Below are experts of layer 4 (counted from 0) of a mixture-of-experts language model. Rows are named router (the router's row for the expert), down (a neuron's output weights, with its number) and show model dimensions 0-127. Each number is 500 + 40 x the weight over its row's rms, rounded and kept within 0 to 999. Numbers have three digits each.
Before each expert's rows: a language model's description of what the expert responds to. This comes from a sample of Wikipedia text that the model never trained on.

# expert 1
Determiners before nouns. Articles and determiners opening a noun phrase, often after prepositions, such as the, this, every, each, any.
router:477484485505545515450539481476544514437528536518500484534454477476551384467496471512503458549560512470538480535481392545553460473490527503501524464466583494430486520495486530480501530466508528510477523503458481544473484520513504549519534505487553481523515468557560545456515539494493487533541504493446483528472434560462500515422490471547459463552499494516541462511516501562599495424538
down0:527537528513507485487480532510540496436511455576427481503500400484508499537504427452510507590430536500468502463521513542538593560486471515413531449521431471444428456512518473562486483504558516534481490528507567600528455442523546514527504473503517462524481484509542456489511468483448501464456429439489532522448470458524494501492472506476523547524497449481521448524550453512483477531502
down1:492487487452410456457544446590490522467496540393495458530454420525558532491456472435466463477543555543539518558507512472493449482464500544572446508444486516451513492503574494505450535504545555536448463469503519482489531427510436463506550549516548616503472449486469564481455466487414504516482514470488518551474492453442510519515521573534463477511617531446569506537504522497503541554469
down2:532487539549469557525476559455531527509502466486455488520480531391470515506520562473416519516505485490427522449433498515457449478556532490507526536458488498476514463491487502538536512524502544540546461415520410549496528448494483521504501502524484571436543508535493515444521499475451572523472459445531486520500468477548525560538472398500488560559458487511458481496462505466499463486439
down3:475541448483528496536530473475471480520484470501523457575535466558539527577480469451482501503521477501465493504508518484582428536477535533456589581560564511475483468526453426467525530477425498551506491514466531465516506501482486459542469527540408462497494511527580541392536573470470491489486479447528566445506467499504461539418526467549483532499539495490479477465573508576472484502576
down4:530525439475535480506437459533503450461565476472497571572566519465461517521497448468451464502503551521498514467478545486501531495478433474433468463569506525423481557504468518442530479509522566473471489525531510512512500471509468493545482495536549364494476424553501474526455495503494493480491504548583528587526476536545547376485527546498593475564442405510580473484395505533570520509478
down5:526422527526547504470507602540544558458482470496542458529475534512519566576433484442468475524468505519476474484465523540502456552540434530514476476424539555529550495526429430521511523448522448476525560567516502524557467468479487471461492495507424511535492525478420472508459540489524446495454464456472511539481529539432483430502472534535527489485487476520519515490469456463446531495506
down6:453490470467546513496600452483590510536441464549555504468500509449574477498536473503523478407469524533537507527519483490524460534470495508542494495448563582542478579425522486551535502508452535531483471515562547498537436494477483539518526485477491511529436501454514428481568566471555564480507568499526517456543505480457540403490504420464496508483512527513546461488508455511524515489499

# expert 37
Capital letters in abbreviations. Single capital letters inside acronyms, initials, and model codes, such as J-S-SC, Jesse L. Martin, ERJ, AVCs.
router:555490496498558490521512467591525468458482439459448450508463492441528485543519458444555499473453503570512493491549439576446443526488466521508453491496545454495457550598462536532550480509491535487440502511483489430492553464462434497506489508523453512461546435454560477554536519506529545488474458563472501409483488466496489533494537521532529504458521466549479452511450579563468518495519
down0:529482539563471463501553515501552507464502512462519500542498462534460508435493417505546507507514492501484496495491543482494513551496436467559556451481449510517496498538455467500445533467565496491541475503448484464502529527539473457500457523496517502519403548532464529471579478479567496482529489438434524525481564536463494582517505475541423455553571475449480444496531469474467447469510
down1:506479593452481459523481511445475490452498543521502491545428521449484469532577454496513488585516507444466541515500497561533486449418470547482528515477539487576492493525505482380555533568574464446489526531525606469497550495503477494547534477455445520454520505584522486510478453404481414425542459490489546495489476506529533413512483552451447548482570521526563528516468529528503536515472
down2:508451521548474445438454452544478541485455467524525422553510628435545506541543400510456482452579504418508469511557449521557488468509517543468452572544518477537502508475478506575550491517531550579478503551519509519592425460493548542486522489447543483537522504476558461508461501507538436473485542506463431555489523471463515512438570495505453520451460431580539488530461521474545485495517
down3:484566523415543473496494499464519556426508474527438448555526457491403498568506533473483569445543486477543459451504488488507538434543501546493473509485517538468472475483443513477478508565531507526505574549514542548567487507488486409513463501543500518513487531508519529565482489529552498531456507515525573447508482467423503482482563532617450593459494469470533479477468558485447416454482
down4:517603466468498524478524475502530457486521495548416425542511579481478484550486475528511511449491516498522552551499458486537506526536500510520527546512450533438442487500509454470484503548536504515553594541445475440480491508392608521499459455530533489559439489488550543556451377545512540444474520484492410547510453629485513521504454470435487443519517457520496443545480511504563512492551
down5:457463529512458549478430541418565477508515493450506454456532513514451455554523416519577497533466493548427541496437436508592463453519473498582495445517524478562483535519520575501544413543509497475503500477536571486475471469492509552468497520531480504524539532486460517494473447508509502525442553538476506463467466520486500505477554446499526457584460518484469560528483480435556439466499
down6:487552529462476467601442518510546479457568513538463411554443465576509487505474546500490556498586530513514489422527470523429513496459505552445461480541503501458489505549459498479504518491507486484531598545446474458533541440474491515450518485463486514475472544513475420459522515474567565544503486541542567464524530456507522495526434504505613491517489479504444502533513548425543471515513

# expert 29
Headings and row ends. Wiki heading markers like == and ===, closing table pipes before a line break, and closing parentheses or semicolons ending list lines.
router:499578510552452492470565470477448519511540548473533514466531486457499509480538517520512524515482556465548521545529455570524505509535466470510454503475573482446583475516541517584484478496521449484498535551493510426553462500530467482417535534491476524566564484498504432467544493501504547416474523483524528519565547475538425478432457443522483513486508528491476416462504505498457523465529
down0:553515467525473456451525549533519446462460607578453532537470462539502506505500537514473538497512481483506438465568511569568466493477512496588478462550526467513476529497503447477473518499414547531529510485532439434513492516460492488544580486474550546488534526520495482425465525575554535527464508543596492540436487536498531492389557547466528448492502476525561507543453547568503478466549
down1:504524476482450559554488442509459561516471411567478559482510522512498597505466457527459468493477599490514510489442415503469541538485440491451433449552429456521514489473499510455449507493453483465594476443501481596492442501550543473475493494544496473575472526466496448543495444465422470479480548443467471522469555527485484550449540446530505477509504495430474505529486497534509491550541
down2:476413507444522510475418454512454465491556525512504515543526511463513496527540515430533511523521577454530457500541489591466565548444474455521571532450455515549577542558517495522413559518506463515601502543498512562470463453517489520524519531462509391442489440508512516517464536527570503477483513479497449520542505529505514547484502472530436499537519468514470551490532545470468548446456
down3:551475475537595549547457565467479475433520465453475465394498511528525483529491443508514501484480462530488504520391616539427571431550475505504543451520540569575489473516457525498535461471537467480497522475498465493496447548549449423555537514531470499477530508587477508559548453445532424554533541416455479477554465568500543491450512542532510483499481477512578474478513468515523497357516
down4:581496464514507475484534458417554503458489469513557519489477499485481605502499533575500472492476512519484522550512573590512499520475456508462484500520515498475511444517536455482552533536531474487475478537477516496550574543503450491515529508458525363505460480531485527534498463471484474521504470532547544472615493524555422548532489468457574516507554499513553516496572450508573496474516
down5:515494491492558484490423550534553535526451583518534463518527538498471487543500472420532530467536505541541550498385545497537578531529482527497515531520521485527496491428482533517489511502426556503450524507475550475486439489496539519491606533573442426470524512531465545478555522507486545522554470466537494466485525421504431503476497463469571547507531514514446473477512439470453568489468
down6:487540500469523514559451571508550459526575539540488481592512436507481500530511547520462531544470534490494573469452479536515463532535509413505509563490501479406527500571540526482488512443473498540512505427526514522464515521467476479506599480468473508416542560477487480473533452539500485448457490499460569593465535536516442526511503564438505477522442510484551506473582497472510512490479

# expert 42
Word-internal fragments, superscripts. Mid-word pieces like ear in gearbox or ind in hindrance, the preposition at, and LaTeX-style ^{ superscript markup.
router:420508461471418498526484469549527513506465543502528513441500499544500530517581548525516525472574454476511496495521468504471465489520428542473508539472547488481495513500530477524522400609549563579491502550493537464452497486537519581496431485480489521526425475488486519502485498466489525492428460467491494587497451527470523521445470528540488507603483500529478586492472481449464476485514
down0:532478488512499526515504507511461548444447498501480449508478552470528491425538501443499444523510419484461498506441483532518562502447521501579538504479474463500508508509472491433486584523474509555568458474563520479473502449445487546463516545468500472442486525467539497445448429521565428522413467493500391454563529539484520541500530480568474471527456498494537463475624498491534491511493
down1:462498487488481514573468503549460520500494457505443569483550533568455499453503456452494435488588453491562442516499470536500492523496475537497497450507554469500469501475540499565508528545494486496548462555499449468518467482575470500436505465488535550522408526556465452459535493469520490530541509525472493443541435483518502572444543497487472500541488456503486435562570548534499424452486
down2:499504503472474502445542491513520507482515504500508510508446510448548502585495464534550466465452500496499565599513465570477451427461518452515461488526506434508489424553500497526569568464490556497483444540523525529476511517490484508525533523433406461523527480474534428498506494492528472533435484533459437505514504573530470568539465406441512573529495565495524538440526559533520510419543
down3:520509459461498522447491448488486475494500476429565406486473435481444508507456487591545487444498466560470552483521446457534575503549518420525505469572557496517481493516503547413463466455476556487493488496403539477478541549471535508549552490564500471496445506596555480533455526472564511452476560526473529518596515522529461459498494487495549516492451506495476595546498545567419434551478
down4:545494501525404560452484497458577555489446562552555505510559471472519558566516445381490550522488536473482500507454514548495439481406537552510524537535480540427532560476485478519464538552464522477436543525516514551511500518554520565528507515518500459544492576443536487512524530409555456488490442501498469494439525489464475481475500440459486503519459540495508488476484528553548514546480
down5:491548569525555517518516498459523483451537495540548503459433457494480514468472564533492472476604481465510489521478551508510405507435446533539555566459482450506503539504520491485509462503399551524492458476515406500520561544501517540509467487515498537479551452544533512510467522497492440512532484412584470591470432507501484417482527467495507518503551512552475546507599468513478521480466
down6:513502481559464491539565542459468491481450495477488537490506489537459490515508503486493443530519512470463507496523469538531475501514490520498556441624505490483469473540464457471585464605507483439508464530511502492559505551539507499546570494468391547515569468426493506548446559574441519486504432496467554494438495529534592550420486475507543537437499517511480499467480597442490487484530

# expert 7
Conjunctions and connectives. Clause- and list-linking words like and, with, but, including, than, while, often after commas or in "as with".
router:458494570450520447475516521521456508561528471467499420510502520456507504485529500496539446494504447521523496554481503513539581463550495381542444575468526486473485478520499515465499533544434486460466553524476543470526474551533544519476554515508565462480481503567461484494553491463506551513426560479502455490423503540523503502496462478495490471485513500427543519493494476486486447550516
down0:468481491413520501628474492436501459497462521521493484485411526525490499523574480529503417489432472477460484524501507499552454524517550517530458604503466495542587449545452493482483497421517438488570519481486531541508509484530589480539518481520483602479586545476496470553554480546535510547496507420545624432473414517530432510546471483505485531505486486510495532550571492503545516480494
down1:501523523417527545526549466479525564495457474499462449542449488530466521469556474518464515535436451438482524563466466441490517526488468553512564563429560484540542407533516505499582486517477391494460486446530493470520445593444471497482464450522464574455482498457482491519502561504498603465501492456484498493553451565493533493494493520501504503543546481559524545522519498463546538542498
down2:504511516466537469536419438440593459468466544533512447501460389508471504429466510531516449512516516556462540550553526494507513464506533554498541534526527515433483494504480522501522509516510496500501518473528527540471500512477397568488481493523527465419499501501509423445541504527480509585537486483490549519557576495485523424466481461548480571471465521548515467522515450410451483480466
down3:498522457545495518498551417482431519574517549447522432537496549495508425536521524526449497611423550517532511568485486541475491452441538541505497525439443469533481524467608543481499467555422459516514509500497445422575494480526464530524451487526535449532518477483448485525558542494532604535491533553475442514493507447487440495518464456518528542524530441564495513465505520553495486494538
down4:459504508518492473539559469544511492499494452513435474534486454508522513431479488515547441455573553473519502540513477449552533519504512524515560444506524582480484417488460448464546486494543537515526527599480457513516501512467485525491481508521503591481489473436487487543523458592500494469564476434470510498508562509547483495420479459454500499477477442497485505520528523497455486495472
down5:581530514497540515470483527492424494502491501511450425504560519475463522525436512541496418557420543485502435523492516461435492477588554534486457484535522505516487496505444504493561522520464510411533467547516483474496459461490481426500500448420474449563526442500525517436503523538499609502476503539442551489415510536497578493572505448454478519502503547424534460486527540502526479478591
down6:469492484441484470555524499524482502485487499533538471482563507429513569527508520524527555513556585524525549508513518471554485448494499469546488482621510464475495453581455440457487557501546442572520559524489486535529512491494545562530516441502435497492500521438544485548461562527496439423532482476546496552564513457512495516389508505530491513498503452505459522613502465536524535512605

# expert 23
Relational prepositions. Prepositions, mostly "of" and "by", after role or place nouns, as in seat of, Member of, Minister of, signatory to.
router:426463491556494540474526492445571525465542512515481476522532519520532447496418509483487484436404514521584562448520498373485571426489460454526480515522522506455520451544495478490482542518516525490508480463442540511481404527474517495465473401541484543505562487475427469514540470541487523523446493412516438452514481551463554540446527519488443536467454515446559468541486513490469462490488
down0:549510548508448457515521474412503521516475491532505496483543515546493514491434511457538516488519512536491511515470504461540455426482549483483501505480457422570488509480483417424447469456494433429415478569514551492541500533503538468503463502562418564464523470416507531497488510542460500469496495563459508529539519550542596474538453485549516439510519505480493488501502507529428520492527
down1:478564462509527516584446503489463482517530443560534535514523527484483460486497517559427526452536468417581518530471484372429482510533493485451454485497511545496453503523519532436498496486458523468453454514525553502494545529438517559489463489444483506539525553578534461458526473519564483535506502487529447535543567519530444482534532513557509486489496510470437498444537545437563473422493
down2:575525513517459476539385443524536479504505414484549438567489532479475449548482516518489479520504471556435463502523504524477511472485541469522506472517481498504461503518534520581548484463594463375513524507474516503517479432484449473538509487554572554448483497451535547494468446460536442527513576479568541461499563449557483429512473469500463468553522459481450554523502510557457525504477
down3:502500515507530476494484477543511464575519528473440527508521525533519511512423534421503492595503449488519459485485522591529492502516473432601503487445517524452550494481533470495550453541549453528512475465421456525480525458576460507442515501440554472478530418555557446544546512474475528523491486504502475501434522504493564456465459494434521462464524422498498545538512565497543505510544
down4:431537481431527480549497484502522533498475560539566463499503486461455480473499567477512415432498506514557470518528460452479446471557540510444472447523543564438563531464499465435549451550554470570528423485460579526551569483512440515496479531430512509510506502487420497510579511459526518463516501515480485551551459539498490518482474470453538508475488538506456483532436510530495536509520
down5:507496467587492474454498509485453523499541488509481477556508479454455549522485510460441398473465517598540552484568415495502558482534480528536466506491567487479609536567494518497493516552445537449511539567469456487508496523492531552451474521501580403561485481478549484462513465472469579498466531486433485550455483571501490506593463528519543537466522508535564491466509438484493536500470
down6:521508456456522514523467475575521531451484500456514524554440545479460484537488469443513494523546509506491556445464418434488516488602516520523559465476499500511495439471510481456531559492542501526577497500477544512473586606489481495547527485501548510463482548459472488494470443540437430501525550548501550507533547498469412482457420494489523462491512535526463504543474571543564470568484

# expert 13
Noun-final word pieces. Last pieces of nouns and suffixes just before punctuation, such as cheap-er, encoun-ter, forces, vocals, border.
router:570508421456462505499520507536416496504427489449527528479460525499480511491521425456529483486476508494507488584533506492512433503580453495475441460579561554514577488530505441496504481519449514491525523450533535446469480441496513438536441421479523494480473502466467541459434520524488537514547472451509475498469467538489420496562476506435541480581485566449526379457502451501569551499491
down0:470486460531495511539528530479462505481502495580457511455544442552491470544498540549461499495569511533520517547522477472515498468542467504505459476514545508503554486513525510527398484486465553529533518470519541515497464439499496462482434495531532458518438474488467491532460484492447575458483556518497551555606457548572540518455507490557512512463468487459488525523447501501427529553506
down1:506503517503527549500513529477487499501432478518494502555525406465503533478520559495523497531498558513508528515560473498458450473531465506499515445522452562426500511510490496536458475526596489575451494469480487501480512552530585442468481543552493416545486563486485516482511457473524508511521467451518564449544412502501542493502426511499513503495450578558526488510362491500501476517523
down2:521493563507549493505452587471473526484515538463570480565487479499562455492444522495565521443434469475450557484491526512524528511468545540473447485547512491529493443489497420522440517450427513546526495502510554510469561449489475526461536497497500473505472436494487525535504558448500477427445487496493453451515476486499557527425568493535486533544609580490504537536461481469523423517551
down3:476499528456489591440494559479456475516511464512564561487501481482508540509526450406565501521425518485430478591489513446536513463525464532507435470517457527480562519524551536500498548532423496524469539503522530528468530466501530511483518488515459552538474532515483461518536451511443435440414477517465506485503549505491461500491455462541542469526513446522462482420528550409544535508511
down4:558556473425468512535453482421548507531487484493475552500509506563423474482516508512559488540510533463499494529585536507485477497486509562426495506518525486526518553457492508530462476526533433449540573502576452443514463553474538501460470495599534618566485498552515457471520523559429562565520449491479468470472581507479484469486478537455536509521507466509500458389556503502552473496478
down5:474491565439533477556533531478461525450472460510575482507481503524498514466462390588481539586479518574439439563450403466578447517548500456459541429537555534536464476446504493521468528501542496508588508522459542476493571507499565568505486571470473493510503568514431469509432519507476469519521494461457485491461576501544505473593490377552460469445510503498438575508505516552484500499463
down6:495535477433443462501511490464522503471548519576481488488464570522368496475484472545516484462541583477485544474502530596576481480447481512492461492469493513511528476561534502452461499594505509538504501564561491509479552545558491452531523481558497558497541457478445503467521478482533454398562455542522480543463478487504457556455490487497547503494561453534565508491456466512480464531526

# expert 44
Place and institution word ends. Final pieces of names and institution words before punctuation, such as Point Lookout, Mrkonjić, School, College, Street, House.
router:501490507531497507505493520445438519500510459536480490460525518449508503466537517453517509486513515616505523473454524495519498555546474475472431537445431490518485540521508500514492494528508456520480535570550480454518460514588624460565510504494473522442547492554429526542524474467465509557466502514469541448546515431443498489502509563461499553489441481557456447492477474493621559537451
down0:552417525500471498547526460514565545537535462468561493466519418529459496479464538503528504504573457529360475541540508455544600463536431465528435497493514469540481505520422562527487422529495514511454506564489535508574499491503523422512538493503504504526466480471466538503554449475469472508585535525517460441578484533560524559504510484487528505429541486499496488503538538509429549485508
down1:446510607425461462535434478474383471408550473475444432536506451549580518468447525475395498411475571411485484515516551439463496508535527495484454513471459482439497462469512479552543437481519462592408482508517541429476518504471503498529517437535477555422545494554423470433519571530482511483520536515462480457482518491535472521436547492499439496467519565514502521555468509538499491511528
down2:603548551542462597531471547521525505496497478495543452510485512507538507508491528487482509544458481409472529451491476494466462472538496524505531535515458521475444469427517510481525480455498609512473491521487487467486502511482440526461557506507453427464475496535442502416520569538425484461510551552504521520430533491506510521625454465528538459527539503455526465519511430531480498509512
down3:438561525446500434528559443483528510487487480511612450513445521525524487483535508474518467576410500515507438505506552487483473425542495548547555498458514513486485479475435455516515510507494483454503448453569498543503454463474482546520517494577503555498462481520512523464490493580527479512483516459502435563493561506451559507569490531546467465411486489529515510556499490483499508500459
down4:501536494476500499510538487511506515507490483534601402441554469522464461522474500522485503504546536516592515562537508443485569497444513489572550471446430513469513474442400521542489517580550501554514543489494486473467484524497479474420547480565487495467543515451452463420484524425489518499523540552472543496496558543533485505392532535504483526506537460491479455493476559510492489573484
down5:470485517490559518524557448482488546467491551455545550529475488564511488411455554496492469511510500462452533540478423528544520510528545414563561548497500523441472470501500521512423540489518601476516502435532469470438507509503520504453494477516424502505528530427515428517565514506516527482544509468501532506459472556475528514502493577505487450556418535461517565407550485544493386498437
down6:503470497507433512416512477425528538506598430419452505509478510506519441520566547469415476467470541499475457479540547453558553551464488490496435464529559514495517479472438528501564483487469564567473463540482418581472483485530528501464496547450537381493527500502499496491476521495465520552481452447536493485537575505484558520516483501592503490561502538480490467494543541508530477592487

# expert 16
Given names, title words. First names starting a person's name in lists and tables, such as John, William, Michael, plus capitalized words inside song, book or film titles.
router:431488531435474494566470534499463498477578429515498541501481521454544565500482525507517488607523472508517472419468485474489514477436566491563607542430493559479460476530443522530492488532486485534461530441547422487564502480522464515562487476419493510555473523461471516534514486567481439492514539496511547535503480466482479575520481529431480492509524538561525455513503509556519535574454
down0:484492594515505504545553509449606536493562537573481467433561509641496491524415501512560465531583472463502480515517467408491460523488503498441482524514512505479457510574547431516528494491496407500573503514511482494549486543515495558483460460560474454458517531476426454540469533537491539458496438526459440451478495460470489462509588441568479509475545517552546515522448478553473486449516
down1:487537463513510521522479467478502485481498502438526445459577474426530561541504488456459418511524481529501478488474451425458492483472495547497468559495526538545474488377480470486499546519516428439470467506476463464520493474499538512542460455529496535564519473457479484496473545445524592495467485464452544499472520446481508530526524507455509517481505491571493500501513492477505511542502
down2:488490512460554504570483522524502572479454591512568424505452466454577525551535465494505551488473506462529466495518511436496477470453552504474540492533549627469499540469462559519503508466471469537568501500513522482484501493409410439467557509511536460468520522429444468514542616444506463512469453521525493502506552495464463513542472504409492468505498522490501464538510571489483477471552
down3:543504534482480409534471492481540485516443539498474458551513506422491453520488479499484442520503450505442453432532519537536518541543522506482490488531486580531487522492507489558443527546585514491521547489439516496544507522519537458460501503529516498470519534505551481487539526493458517498512561530453551469483517499495511531491454423490533585481490499462461531421490518494564509524470
down4:431524528489546508534474476520562479499481509424442513541493437582548460504472470447441558433481448496503532521494523458421556391450458514513538459524559493481427512499517522554490545553486396562522447486487529531461468550530535482531554536497516507507450504507490535561522522570570485493543486512500467481432451579516500503537545457587476475464440513450521531498520491533477519498552
down5:538468487442443463421501484560499551457521562490573470529464472477470540460592485482457504556547578483461402518565538487455501515526434510534487521551493517504499479432470487552504460543427522445371567429527472456491469556476498553455587483501514438533458476439514388487500441497489565533491497542432463506460569526465478435464487463523539457538499514534492454521505485506484532520492
down6:533496449535540497486501512590471406488523501440475499483496504445473505486534503517519547561473536473465478534573481442493528489538469497489555555547486483550514511519469513531529467564474501570491485497459591536443536502508453490578480509536550483507512502545508516536477485408494503530522462546524537525505416557552457551496546537483484478475453444509591432549501527503390537549466

# expert 27
Closing brackets and name endings. Closing parentheses, asterisks and table bars, plus ends of place and taxon names, e.g. "Kondinin) in", Creek, River, -idae.
router:516480437564476537495519482474445528501465443520503481519526530488464445537504545503471529476537530496537451479447469489478488475472419522493539552516482525547502500464549462498523590481506520494533511476549453469492501519564464440458507469488441505518468491585448493461464493524534519489513530571474477567575504483491500532448483513519554546482450467534463580532479456509479543487465
down0:522543494472519473447435447491541454427481491487514425480479462511499491436459457456488524433519431480476542524532479392455549602491528493431575531458481457524553496596528481482502478485532548469494513492505483533513507504453529521539461563495530612542463486570550505507447459497524497511499509528463474507512499517505509552494445446407465459511465497502498483550533546480525529569539
down1:541459503420545460454526484529467579471512498535542567529434500549430450449440530512521498526501463475533472514494488466546460401567529522459458544446533471500489543536535538459491445463492491561537549394552471473504509555520494537513466474457478582534542488482480474528499482524489528563477444471540501494588504557458486539481497458573503546501428527553501547490591484536558493493488
down2:508451503537486459477539522539455467530493517502468487542539489486576546503544412491491448470533436492476472538516477521457492498518446498523521589463550518552395532503464512531490476521494532436483448509464466529497447488501439506533540553500529509531522498506548494521465488414462513491509462495500404428509508596492536490465511432536518550477475494470527396469541545476530527555472
down3:542516507532560518494535480509487588440444515490515500497421568494405490517561489455501417512400510487467481499540544424489527454471545456508458474512516456505469537509485537504514449512528502490484497515534541522493529463459527488501575503484502454493477527491486538533426445532476533585504501461547494452488457522467458514460502517508474466492538499465558566481610533481450558520508
down4:481478498506516437487469546474495441472475520474507500485489493470510569472500523486500472519451501464604480514508515457524542453522505451552485560507494558522507470445473516443529522574432478582473496516504503488525516573507527443478559529504402446506528537491497524553428498534493518503512500552509519521487518458469480559532522492528497468538453508533487588461508441524578487454544
down5:507467512549400512399463417492526507539505510496436451463517508423501565483475479525484450422521477442550534540489491526541564528486546536571533438510444453566474571482488514487538473467516483589533542518510500507464454567495514486472525551490479503509484507534446489503480500489521565558491482418495507520396533483462493526499542475607465512533543507506577469489450490468446486528596
down6:512435442445508467466473503492584535490582546407455443525485434492489484463495497579455428525479449525504517556540482503440565545503540456472413524501518565538477481514562516435464431504492483512553486477453519417487569459490519458475503548538512522471527452489448441571529501434506547505517494464539493556460477495442516530512444452431525483544487472539515514518564580516442504512479

# expert 12
Foreign name endings. Final syllables of non-English personal and place names, such as -ov, -ara, -ina, -ek, in lists and tables.
router:455470514576513507461478493476469449497509465480469527539530525563517506523452478473462536478619446467557447460526509442512573539450577540553490543475504530503429542494504473490520540473530461482506481509535504479509520430501406495481496487497434438485467550488484532540522483518549451441425495622491474518589539440546547530502510490486449469489556495527506493520540457578490490535510
down0:478503487530538562516528498506547532484504540502527421532488518467508519535542506503443527464493455571418520464568490430564513469486478465454449420422479538467568489484460473492540540538483495579510515577525435469536496454509490455496451471560456474532513547461486547513450545470452476475534494480507545496419474598491423447467523545440450529434451482562526466516508466484471500455511
down1:459549547495455512506496389499520570530553437490523449490471542552513442477428467520509487467498472518475550498487564516494485509443503507498502499502426514482514487478554518463518563495513425493406519477489550524515521514534535485497469499579599563494503464447494493560436472465473520509459434474474471522467458491456525463532470494479495472462534482453499475451514527487523501495476
down2:457532482521497518484519555516544455510485455532482490582548460509549475526525472461471420486468487466481593458462505540536515450496507430540516577511389534512509566549504475477514454541484490486498418487500549496550563436478487451503493537549462440519504576573456611430557522521489518475550575507466445502516526513500499513488497522481571482544528494492485463544498511518478499527500
down3:494421462515510557529547437531509481496512491484571525493505518538568454490553529431471424493475500479535492455473483386512488440456566507507557477545445598454467533478577526477501515515462478436537510497507499488475515585458469517558531507536527498498494448441545546574477520509559532447535509585462431504563446498485547470523439498502407513503464517468563509515388523503438495483491
down4:533447491501504537577501532461512505467511511558586507480525428443453470349497578446549501457507522466534469469536555526576474514445504527472457494453494466483435525498492479456505420522537485553507510455486534474529477529461454431474466557544565483519499516596490503503517478539514510490611466603486520539582499475497500481436532531472484467512466523469489394526488609538532501522538
down5:518473497487510444473498477530506562569502516490412460496529393442513546502500493528503549519521472477520461497528552458426570481477515445469445495526498499503507501485465542460477526536450537507505388542542406462496535537471528519562516576575508522515519471423467508484461543492488452540456527430476503456503566455532557546492509468465501455478526467459570480483485507461424497504528
down6:466540526485501432558467501497543528487471532539469481440521491521527530573490520467530459506396470419445545487478498441481482397534490500533504538477459512580545523449549512511533492490487457495532514493483543539432572520456522517533518468466458445499524555510485448451480461504487400457522514528417521478472516565519466476554515550469509490481522488527481441534500521470448541552499

# expert 46
Quote and naming markers. Opening quotation marks and words introducing a name or quote, such as known as, called, due, that after reported-speech verbs.
router:470525481473503565493495523520561509551519529465453495528504459457503592419505509446575524545413457491569494507506448509459548502503517482522500477455549473515522449578515505493457394549479511521533534489475525454450513505568582437540561579527540550524482460576512470506425545507475496469541499483489497514469458495481448491463492431485498513480488506570547492533505575542536511517560
down0:500587434531576509517576518535433483487471547578496507495560480449547518461507471496511478504507522534508470521539461571505542532573474447489505450524457483497529566574461542428533542498511547421533506500450522481453495509516465474474497456535484531456438480562489551514526471443449555527482524600563528509517503561520483470433540452439469576527463460499475546525537433528507490493519
down1:497476504477476415514540442458523519556489431497446475499501525534519493489545507554504518531459540469542494502508544444465567491475475551589461436495534510470450590526510477449408430501394492547505505487528559447539509499426544472507523504574557566508520497564435475385472514538435478511518499461523460536473578471488535429490519503507533494475440626476531501493451489496549494538538
down2:508502523423492480498505468514562506477443521474529562508489445532538454472537419458510491492447487450424550496418436466520521457471568457397467481471482545579477443422590493520540601550517531506523503476507577563518577499458540520558491519564489516520413494498519519577502469518491513475529518465423456546513526543471499463532470442514496492453501438512505538438519515582585457529485
down3:526531558503459530526548518514498523568505452504516503538541564492525482514499521540513501468488529537483465531471517488530488494455481486462490485475490543470413460514450503525458538493465505509440525489544551561520432513493492526472459509442499615457532515475567449538561451474488486524553475471565599403466507482565454501468490444480524548399521480469542450500464510460507496486487
down4:476437479409521580507511464492458485438525425467459489499513527483522502499506484546502452441473503509469492459556531473457488473517566468503520491439557541518494467489537512467392531439441432553555572462468439535563571540493518476593491507476540518490455464518507467453502499490492484501495550557478553540442537504547470411423508513579463500484520555490495497584492558449467520508594
down5:539535440462423436521502507568494539511496540493498505539473512467453476476519549545538564522490458457459473560532467517493479556502491531545475531553418478540495498518500491511505389425492525552446461468496514472525490548498484541438555587546514529438493410505538457469517470568547514471569490535509513530539513425502539421463516435496558425612506474531493478476405469466541510467526
down6:588482483492509473439535555489486467469510468440498557465516547472473469528402568512450510477571537464472446519561498492507493487447444457499516481520545499518477475563466485494451523495478527493475524491466437471416544468550541525472532549418459533469564567532517429517484515452479512497441467461544482508437528446496545501458421487481501507450509468542550534624459465548525518507536

# expert 58
Determiners and possessives. Articles, possessives and words right before a noun, such as a, his, their, its, the possessive s, plus first, largest, same.
router:481539447481471470555557475506503489479489518484488533526507408489473478482430465460511435537490531545467512591536519544498563483504466496501541460510447508496519537511470535510464469496515488396494479504477525503546507545495494448485550455456503565445558485540523532460538452518482471529490454436445533539462585553541560448460496435438494514389457542474563532509558522580573523471516
down0:487436392443551487467511459522482465553496436549441446431559513522542492495451511522503392525428498503581475512565497474521534475471502466543547473533538545469539526461514508493538510462531539482520414521502474485531504431425422436534486534532504482469448459512520484541504494506498504568521500529517520504440537452529414572532545527485516481439424491459507449428481510519530507422532
down1:513409466420631536515477518541483531530415483615489512532495463456489506454482500505499501511480482519508438553448543570525543470590495508538516418538548555479535475530498493459516459499489564477521484473517512585486531570469449408470501484488522428503531486460439489494491536526469503521484427490456456476485432490539481472489475469484512501484470497492530471535455476549493535469448
down2:551569501483541501517503473552509503488514485490564471471534484515520564531505438509484499486536542480519496478587494498475519448518531522537512494555590526529407461482489542557490519490545489447465504537559459427508436529526432601501480530569488545547482517559446498516506509524485485493510495514500505549573521473445586417472534523476527555465500540460477473471486462464436402458608
down3:500530437477606508500505481544524517512451500542504521592515550475507487485513419510439473419569453536433428452445523560460487572537499529505510489486532489502563478504508540446489526511574504537549543541446505534536406426515503533469414477452493436518516468489433541525514560528516444505517498440461449515435514517489494489509506460528500459467537483509546507467549518460569544492508
down4:549479472471467480496485543510551449492471517530483531483519513544536526529575461479545531545504518425507499501484528463433533473474468413507494512445507445506594519471567582519470530459586511481511521568524507459557552536495480532505499462531471491520438550448443499501527481543523498515537484583558461470491455495484535507523464543459494419451466516541510479538580451454517456472508
down5:524445535535523467472539530546536536517537508490472573504512546444519459539442516500423429531554481532461552441556525538475529460533485475447523513421542459488491415515525497567507446475490428436531435502565504529547442480486512446559494420504467563455456496513474541521533410515523474581509495510483551541523536546500522502453552470471566455437494535470527567425478555507515609439495
down6:482505521485557465465536507488504506524472531543453455486578504479473439480436577490542516538506541528476532501500477478525543423504520431474514447535485487501487551635489472495536451461498492546532534516506389466581457455557482464515512556465598500496400480544539507515535470501487492531556547537476518470465571503514524486527535498540549547522487525502496480490442539449471506457537